{"num_hidden_layers": 14, "hidden_size": 224, "n_experts": 128, "experts_per_token": 8, "d_expert": 48, "d_shared_expert": 64, "hidden_act": "swiglu", "moe_layers": [2, 3, 4, 5, 6, 7, 8, 9, 10, 11, 12, 13], "router_score": "softmax", "normalize_top_k": true, "routed_scale": 1.0, "balance_loss": 0.012, "balance_bias": false, "router_bias": true, "shared_expert_gate": true, "init_std_router": 0.0113, "lr_router": 0.0004, "num_attention_heads": 4, "num_key_value_heads": 1, "head_dim": 64, "vocab_size": 16384, "norm": "rmsnorm", "norm_place": "pre", "norm_eps": 1e-05, "positions": "rope", "rope_theta": 10000.0, "rope_fraction": 1.0, "qk_norm": true, "attn_scale": 0.125, "tie_word_embeddings": false, "parallel_block": false, "init": "uniform", "init_std_qkv": 0.0361, "init_std_o": 0.00638, "init_std_up": 0.0361, "init_std_down": 0.00341, "optimizer": "cautious_adamw", "learning_rate": 0.00189, "beta1": 0.95, "beta2": 0.99, "weight_decay": 0.05, "lr_head": 0.00671, "warmup_steps": 308, "schedule": "wsd", "decay_fraction": 0.692, "decay_shape": "sqrt", "final_lr_fraction": 0.0, "batch_tokens": 65536, "max_seq_len": 256, "doc_mask": true, "train_tokens": 482300000, "max_steps": 7360, "dataset": "wikipedia_en"}
Below are experts of layer 3 (counted from 0) of a mixture-of-experts language model. Rows are named router (the router's row for the expert), gate (a neuron's input weights, with its number), up (a neuron's input weights, with its number), down (a neuron's output weights, with its number) and show model dimensions 112-223. Each number is 128 + 32 x the weight over its row's rms, rounded and kept within 0 to 255. Numbers have three digits each.
Before each expert's rows: a language model's description of what the expert responds to. This comes from a sample of Wikipedia text that the model never trained on.

# expert 8
Digits, en dashes and decimal points inside coordinates, scores and table numbers, such as 43.9 in coordinates, 4–1, 10.54.
router:132107090155089157137169088158159172083139161181133109091123162111108175097135095108182150128149099160109129159101099115085166075142134156189138174100087093115153086123071138133179150121128165138161108170163103166181139125145163151086111163100188150119076092164124171112166133133099082089099188133176139100162152162163148174147136122089
gate0:076094124090156081098124159153114061126149062125158108129113121074157119163137116201096107051138097105180075119103147114132129136132143151164157123136179132132099122143111114151096168073193115091174142147126153116154100114174120186164049101145134118113165038119085095127114081080124121118130066164123104118109105111135095108086122148077
up0:179119122149126165146134112160138111195164172137161153133140079149136129112129085122147078149166154154148125094130120187121129145147119119088137148198133128135079146104150150181102119098086120112142088138091091130103140169125167086153132154178060100107142167100150083183092157195182123110168175138115148148162139128106133102153093119140
down0:066121176170139119135185181073141146093122109061152167112120164117081119112098094141119154096176139140139191146054166157164116111125162078151092117179128144103158082172144109158139162081152061127076088105102152133088076127141148121140154107130119102129154119172179109155142099157066142227138108146097141091140187105146079120124109116080
gate1:100101078123098116125114120196081154093137088165157152174191094154166167085143142179036179066160131121117090127166151124148167111131157085120125087151149137110170153192129156129139099105145138121113111164075143125162107123173192128139109131110130101129151129146077110196099177146161139102136092130163125137129078121128046138150054123114
up1:119125119101139101136129119107085182106159139076134167096224137170088124111132134131119194109111081128142107122145108130174156140046071128139121085106118162134165134132153105074165104121193131150157092173159113159146120104125116200191108154097179139144169144176126037121101134147115068106099095096152132091100063115102107116155124129106
down1:120098109118153080122150115145118132096103154105089125135110143092139078096110127165109106113119108083148062142132179118114126124181111202115138118080105088142138124091135161182144152117136165115105087105153147162152160108170147071123121141099187140119111143122164104101167108091145113080153119071141187117097138178150122106134094164121
gate2:128160111051148059070135122159120112098169104080101138158136068097112119127151172136125154139151111111074107130113155156137085131075142133128122106148122107102167187104032131160102132059155083135078147113076145098131089124088180086106132087100112150082129116136129099118125118091126139113143108093135119156102128113109025118115102124098
up2:127208111185209087113122131104162115118111132120164139081188097122141137140141158122124140172107207141127110149133169172134140100079118111121153177130124086121102066098135140125071099155164194144163132195117137140118119127126124138104130224132137151175110134078146117100161104121147145128144195108175169120127194124120136123119198136139
down2:162088061152092130094134154112144149160135167110125140125125152138157069167142044086103129135134097176172154118178108123198111152103123142167106127173177108216151111162149151147135116070125114156154135141136142124090101112143105079164150148198112145110115089123117128075084100171138146115188173126139139167115179119159114121138140131110
gate3:208113111141122140100077125171146091066117095092151151117136112139117107217117121142158153125143124143069123124163176156180137174113118101108114144119112198079117170082126126161147091118141140124102186132168099103139132209100143143169133135133140111155100162172122124078132075154109106145147122123165125190120115110055125132154116154205
up3:176127081109154126092184064106094118134181139105161152163197170137173146195126141182122199103143091107144120159182130143123085152128114128166139170072149193109103147097131178143096081122085120111130165148116092076146143164101118152116160175162150086134087142110105169089181116159095111091201147138127145185145162157083130113146117153185
down3:119169143114121118152155127159155135086136158094100156140132187149159123114134141082143201186133147105132130111133118158086125131054130114167135136097125158142153141125111103193170097150129173100135158117143155112142142157073183111123118136147141151128166116121137076111065092134140133089103104107203174164112115139186087103097124188140
gate4:107082186078168117093122140114123134148086149108138092113079184131160079115155160221087129137152144097165130140142158150121116162117113107134088125114170110113138114149133192133092166095132187103156154157169076168116131128135154172118073087165119123110114120139136083131106170149149072128124133168130145187172158157167140107072146166140
up4:135127150120099113121177158185115096140110153158175096067094133138085140166130161134140113153197139192106177157124101162120121100157082070159115187170108049120115125168125133153118126157130199153090166143154177135118150126140162121149096122162128176202078167108098136116121140143129059107141161111147138164191167139164156154111102136131
down4:184146104182184149146134155108109142155099159068135158082096150105123133134121096114139079117119128114143133173142160186113093156147112169163140180127089107083131111136127104155058145107154104130071143072074152113127193122120124109106154158144115124126191172151070041104168048087150161104186069154159119131091136137179148159147136102125

# expert 34
Main verbs and past participles after was, is or a subject, such as introduced, made, known, released, became.
router:120060135212129135069167100139154167142105137119173116125107163159135122095120106124098147155181174198139075161093085078094166076090089124175127106115148155188163196087164182124129143117151142168134103123071090155180138124083152177125131139060168136155145149181124104187140165174122122089091097076168144135122090126078120147071155071159
gate2:087103165134129128102174150128117138065121156094153108081131147130154119082148166082129179205180144141105133102104136132094161059086113210139085102095146139128159139075126118103092163104088054148142135189155119111112157099139094180145151173087128144083128055161142134150166120135190087128147193172149155099105115106100101137143140127140
up2:148188065141098131123074102126142096174141114152109149198146095145090121151100101167166095099068108138139110095130141143153075190151116073131178168144103091103069089159141136149208089123148167104117144085104117136147132171141160114105149096146142120160085164120119188136084134124062162104136100104094096120136112141138127088124117130098
down2:071100147128139154138120123116104126076103154177088079091163147108180174104151160137176152019143102117099182104178151190148106177182130112101130150104114172137106102119110115085073130114176063165148149164161116100098156139145087183135120121182065094124160125105132149099135131110130126133164111106102129133137096101105078158156145114106
gate3:096108138120110111135133106096084055157137139151173099152151143107119097207174065129087172130146148140190083141153168117129149088156128169126116156110103083141114140034117132154150147108141177115079122156164156123166106144099120151132140088099123069147125173151144105118194125157117083085144102079119156155123194155126142214099074153104
up3:122140150098134118130098151152131161117165151120084114077133062131124137107125193163146122129072132071115203109125114144130077174158143080087136103078118107064130076185140120096099094156133097154142151127082166112071115136139165096141091131162103142094141096125132149094034113095149141150121138184140107107158117085152085076160132111125
down3:109163118112128162088108116073068148072102176142171130159167152128106138099159119214141192109119151142162118100142122170151150130147130098100123091148157151181107140114151135095151130142164167141133140189101176177105136103085169120103096155147046068118088024159143135087173135154174113110203146116151167124148108123162050158100116165120
gate4:112126160116102078128152180163150150140132198126101143123113102132163126135166132165186148142128136119156138111082131106147134100151194116123166051093072107069108087148161211089134108152137104164171120159120136139139162071119122075107102154127109130122186087148162087103092101163157130165118104167179141108115116109100110103092123152127
up4:107143113082180136175098095115111072081138113143144082129128171085081120095108146070110099109126138129121148095167132148084089125117102112097125157107115137140081171119085089160154151134155149165084124169171125124117101164171090131139163105142111121147099102067110152105166143088098103134197169089115115125081157145148118164136126149132
down4:155093237145150121172149152123134148116114152119131061128119185072120131130120115188127131067123127112118148105125176166132078091172134113143150140113125139072110084130151149111105128150108153159100181148108091116141128131164064096117121132145093120127127074072182180055122125118168092162152130081207125125127179142149144091142078142133
gate5:191143083120165147110125087137108101098182101118159185133165119143182139188080137152125088123117118134122125098135111098161150119167122137145084213187169129138129072120135135109119110140173225180107128140175157104115158158107130129031068157126093170157066158160114109137147116168130141092120132125151119117076198144126123148112118068122
up5:180132114133172147095129098140090126117196086118174178118170120119144129187046154129145104100121139148148125092125105079153148126149116156163116182183149123143127095114149134098095135092196164143078109143156130091154151159117151141047083170128092153132111142159099110105169077186132137099128143096151113113115199118094104157152118063155
down5:073108146184146122136151125113180084158044148162092121120121173082047099115159165093102129253133142121128104160117147097088098125118152111124161124129139120119096141138111116220154137090073136126168180144137119118141071165117118139197181075094184108143163109122177083130129124128111130126059166102128146138158136125134181072186081156139
gate6:105176106178196139084130162112162165094111093130069187086122135186085153134130174149170202166122111134061097153097090164081138116097118120136129102173132099112132183124153099142146131122098191175116101119131111112132100075130168119097097148105103067157130076120111167163130136189100121105050093117213169164158097134117151084121121117133
up6:162127125076042127159105058136132092150141095115185146163138103147164117183109092144099070105148166102161133132147166115163109165126128109138125110120133133149127095124117120134112114135149126073128143058092160164153138145106119119180164099135141153141122220145157110109115147095140165140127138137088088091125163090174177101149100104153
down6:110132152114141100157114119133124162079103188148092092102153099056078128069141110098180139080094095131136180074099116169093119122186132118137147134091106173097152149151115053053141115124103143163151118150153159129083149111178130110093115113173086142095147089100099131117109153162129111158172144145159101131140066104101121175144101166132

# expert 41
Main verbs and participles following a subject or auxiliary in prose and plot summaries, such as used, found, threw, indicating, considered.
router:132106122177111164067099156167158172133093110131131140083140147175148098093115133154118150140162123160146084091112108095117154110064114197144161119155132191149173139124181166136125117101165172153157087100065103155173181154098106172124108127098140162154080115163150149184135161086061139072078136136148135156152089116105135085103165114104
gate0:121115131128131114106077197107153072170142160126104059125123113103099099133161169124120165128096124083135109116188157111119164144131148151153086124165077118095128116141167172181087106121169167101111131128102122107176162082113110099144105131192122155139153189116167135100085069104077107160085133059200129133190107128114075094127146103099
up0:103113149126117169162187045144099146108138166162163131173138107128148166169099085129141123107110156144131128152097139137102115115153072120098156135079167106199149190102091151097145147131116079181100148130150159119090097151145111147081180133082134133102136092141071098164145155138160097084165146164048135128073155164175190172142094150153
down0:150138163174144092125153137124086148142131132158104053174085067104170155116141180059110156000114160123104181164121127185132130111153117118152138130100121131076087134103081128101083097148092148102086147162164125207106162111162060158117094118125098155082087107104170098096103125110107121157189138151094132127121146089200110124133086155082
gate1:097164150106129115155104162102154142099095176180145150092098137155155138142105164104132127132145078174104124093166113102098076113124152160173156081166087125125109184126055153186031157157151101128114119140091150094075125169123122071138151134135134146098114149107166087150162119103100168151089114146143186137139132043167074104122151110116
up1:134115160152083093088156058159079190111200124122174081124182129071124146105175078140057151137138151122148118128068110113073182150133082101117087163080149194125138149135168111104124065136115127133125131154137100147147152100103129151142129194122118173100172163120103112159128118147161074137160174135112140152147115209137090180159088053181
down1:101160115088146113162185089088119121079087118116104101120047128129173160179101168132110107094082117122130134119100114102123115161127107145142131089121093167171130124107095166116153095156099179148080119136131080098115137092117109167124070151152135079115130083172062119107133152152127165121188159139107097166156141147100150166125117134151
gate2:126123127133106152100136149170183137132070065126081079126146135095129139147079105127156207141152141108086081107145136174142137060086142159034161138160101159199109104134145100124110135152145154167192109140109124138129132146137135122085107094159161113130121112118122178107079141086094109107092139142151170193155140172132139153158097140162
up2:086086181121156123119162081152101090154090138156154099158149160112113204180136137140089106143141184105121158080119158156115169114126151194101119107160108135127105116094068104180163155136137115103130077160166139166119142135158072098131134106124152164130041076108069162109079088097094157108100080056162181140196132197168098081176148157122
down2:122124065065132096123106086131171143101154129163083187133156159137163144174117121098184159157123089111076109138190116088122205162171101117130168082178146153129135102107147151105151076123135110165146151115088113097167144033112094110141129134090124090099148173218128084121166165141119139126136100191103141118141091105135182127081131055152
gate3:136091148098131110129119136169121114144126173163138168133151103101133106147130085138173094163124120075116190179152106098178052089106098140154095153162126128179100128088174138151091129132142141142097123093115171177160143142174092070099096164133132167115131186153147146160194141167102147100138173123164107157147147079167103140062160088156
up3:129129121084121134111106195125117148133056137160180146099180138107126092154183112125214104152154110063146161173134139145187030097150175138130092123156131110179127163101145134113067131139113116176058173088166125128128140147170098109088146144109140181140083187151147125155166149175125149094149214121163123105122127102148121108135140091156
down3:087033088161084156097063149129085106165172103140092194145130157158161139135133137117178162129112140192105083120161093093061171099147161123150124144111110120097134105128095137161180158120180129138163118128142089096185115137141158135108101126112104087163124190202137079126148143146125073087096126158163145157135158099121130180094106158167
gate4:082129121139144122137106175159125144130175119171151161128148152137169184128128151111036133170143141151140089136113154133106101120116110096134135130145133133100131135097126069104065105148167095096124146204140174097089116184117162160103084116130115109141162086082076148136116156085160130099124113135097116093177127107213145164201069097087
up4:157084175154099157096121140155152181157158123147183128098125169147127175109124095122065137147128156148177120179133111118112111099102091115136138126148146187110155186140122125131121081160158098091158101153095161127115112114131143190082098155112134080156179082148115138129151175114117132080108106140098140110131095140159120127172103054125
down4:127113130146124078130205113089210180167095125160116073164119119060116118101068086093168111138124189176147113170171135098055144095118086088100104140173156171172132143152106167152170167121122108175108115142058153136112145054114118189097100135076115142068105138078117151159144091133094085177108151085166106152128166113151101159093163112166